From a checkpoint of a small mixture-of-experts model trained on Wikipedia: 8 picks a token.
Below are experts of layer 2 (counted from 0) of a mixture-of-experts language model. Rows are named router (the router's row for the expert), gate (a neuron's input weights, with its number), up (a neuron's input weights, with its number) and show model dimensions 0-127. Each number is 128 + 32 x the weight over its row's rms, rounded and kept within 0 to 255. Numbers have three digits each.
After each expert's rows: "comes after" lists some tokens at least twice as common just before its tokens as in all text; "mostly gets" lists some tokens that are sent to it at least half of the time. This comes from a sample of Wikipedia text that the model never trained on. Tokens count by the router's weight.

# expert 152
router:130122151175113093109120119161139121147151145079165163185147123120092091151112124104174142109188147179168139103162172109105156046096148103146183127155153163104125114172141105187073149152098109101106093124127109132177124165145140111163121069169082174122120105109048136114119152104087195105117189114112083066173133090104144103061085166142147154142137154145141180136124109130140065151097
gate0:161083102093097077107139116140087148140107111125113135133131080100139123101107177098065146093131109123153129108168072109144105143165142171155097077132194102090088119105187192144114128177063127109142124106079179161141073137126174174176095107093161143129068120136079091146097093063086163077097143114115137065139111149141098111150098059153175123105142108114122147171125165151158106106167
up0:093091199146142124198162189174174153137173155186134127122149146095134128143111176127105138144150091160129161131125095140144144097093231056159107145171157128166139167109050162100160103102145072156115129122084131156120127149106146171113136146112128085140126133124136123097124093181129164094099165153102154106091147169120126083147092138110172118177171132153075055078142107116090146111155
comes after: "-", " a", " the", " his", " Binomial", " •"
mostly gets: " family", " club", " director", " species", " father", " company"

# expert 153
router:120118142152165115110120136115146093103163100087131177175112083169109168091088182126156158141164110187190111152163129155099131054067146098186181138147131165130161110159159155138070145173125107121112138109135139110145092120169164116110094158130086155153121120128062155094130148127087118117151141127103080144182120113141114108122104188138182135140163165173110183154149094036162085078073
gate0:152121109128141157147128078127115118116144099139167144090148143132135110068117162146097146100144185087095123129186135087124137116120161144174149156142154093063057142116138157155075130115114139138051150099173132142153133027095086121185126118140175144092137125159192092121140148120176172129137083096208135101188131143139144125144136083129131130056145128165135127157167223151096123144160
up0:152136114140097112105131099153110133140138179109164082147120099146188136155141119097089124208138103173149135134082145157082130104079197124151103149158117168134098117051090091143157114122129098148106172154104120151141170118101134186057044129126110102144156127169025079150107132117152148159149151130086103121115137096121127130101161173121079153153086078134159147119097071100097183083142
comes after: "-", "\n", " •", " Country", " Coordinates", " Years"
mostly gets: " Candidate", " Website", " Coordinates", "Career", "Scientific", " Clade"

# expert 97
router:095107153078187051091125162147056150108129140096110147124100169154121123133104098139180153124191067116157089081160099166127109135133159104157160135148089178151173108158133126132100125116079076117099091066146145109099149171080097107106123126091096135176073130136139060094119163110098186179071119099156130141141141118151136103166132198153091172122131086128109156102109123098093068142131
gate0:146202139056133143160152087193142093096116123069137086106149104131093087100155133103118112142097096129167111175119094101159160130163105173162192184160171131138129191148192113161128099102137132140139196134159143096142105143185085187087082114133144070097142132167114109174172167106142159139106130083116120142062158086176117155151139156154114131137111102122128189172110154094128155148146
up0:126077131133218147133156129139164202103175116161146094114128094117076134109135149149116137091193172151138097175138139103119078173131102145103108097145127144119136137182118114118100133151160143113156180139114205209092137099106183145151098148147118142105175084076078135166135057091143084092133106119169169152079146084145097143165143106122105132096124172174094092097099088090098167139110
comes after: " |", "0", " —;", ";", "3", "–"
mostly gets: " —;", " kg", " –;", " MF", " Nominated", " RUS"

# expert 232
router:097101172123186113058084096141173160098154099121117168160104142175139170121084097089144169102175082177168099162159125160095132072128100101170157169162132176176171155164137137085116126158115047140128100128149113098161081106093138102089124125149116102167089122185103131076133172112090206149099138118106147135136142114140143137153135203118117138165094143168082150133122130088107067118156
gate0:132111174142125127108159152126146116132115129207096161134118084129115163132196122085174114117172116094115144095157168118180133126130093123067128154071155176127105119125140130173142085191131152168185160081076126152152144115130150158107064138145141150120117136146139086127160173161115149115204123106060142103054149065147106075128077143133129136201078116061141125095145170106148117176128
up0:148177159094119152082131102112137183088128153115134143149097181158108175146129217094139111148124200190126152082182171130104153152094129146136118151190094132109114169193136063040118125119116081158170123106144093154117121142123101145149147051092133148151138093128088125159120220142115136082106094184149113125206125127102097115151127135133120096116144082125136114153131106137107124085140
comes after: "-", "\n", "|", " place", " Country", " Running"
mostly gets: " •", " Candidate", "Personal", " Coordinates", "See", " Website"

# expert 102
router:113112168145138056153133133157166173096133132129091124129111093126152111095140137172163194141136092110156054172098164183105108088182117093157142102144173073167114110085127156069182093051120161114177143098159128115152089135107077156154092111098118095152192163115128158186111155160126120092099181092135105136139157088108174104150127156167114139103108147126157121175092105178109168170107
gate0:152128106197148108097160091164173132129174156113101062152122113170020128135096133154135096128107182159133156141199162164131096113144127100144156101146096129131094152111147148098141124123144103146135101141152084124196122117092078136073080039134130102162152085177127093132179166119147139105131165091102096186161102159187179122082113105155136152149088123144106159118186119113110161102109
up0:075048138168092147087129099165173122091137125213132130138131105096129143118169081103153175108090153108158164128127107098154143127097114153125072137118146080148099103130125152076178121128156150134104109120095132129156102148124149076146039143130158155152098107145092160160061142137135111127169161197174084163123110143088159205116153035114137124101084143152090195127135141108102139141114
comes after: "\n", "4", "3", "5", "6", "7"
mostly gets: "|", "   ", "=", "-", "===", "====="

# expert 64
router:160105155173128163135089124163099088104080108116201123062044183154154123110104083165162168104171157082107199166130089130115135104183092126142078160118128155147145135148135108117137147152125125130188111167182167145181175046114162097074073118189093131111144125094119125139164149156113108093093142137134153162116106129127089078180131108102091131148114139125082149116111126138160098153163
gate0:143153119143146168147120171107098179114079068172118118166115162133121168147123128150102131135108151200104098158122115168106122150121138154218112141068149157199113100146188096084160168067171122141177114129112083115186143057150116132064132167135131115148126196134102085091155090108154083143137152106136156146149142111113173135163153128104205109130174118127108159151128141171110106086075
up0:112097129119110122092067086150172100140086132075156152122131085133085119133063117121138163128148150107142092078110141160109130121107076077159158115086091135114147118149122156154089152228113149166108169076138137115180125078127123123135109147104105135111158079190109132130084163209070173152109101091160170092104123156072197124110102061142153127082068156137128130110141135142118102122178
comes after: " is", " was", " as", ",", " and", " with"
mostly gets: " a", " been", " two", " three", " most", " became"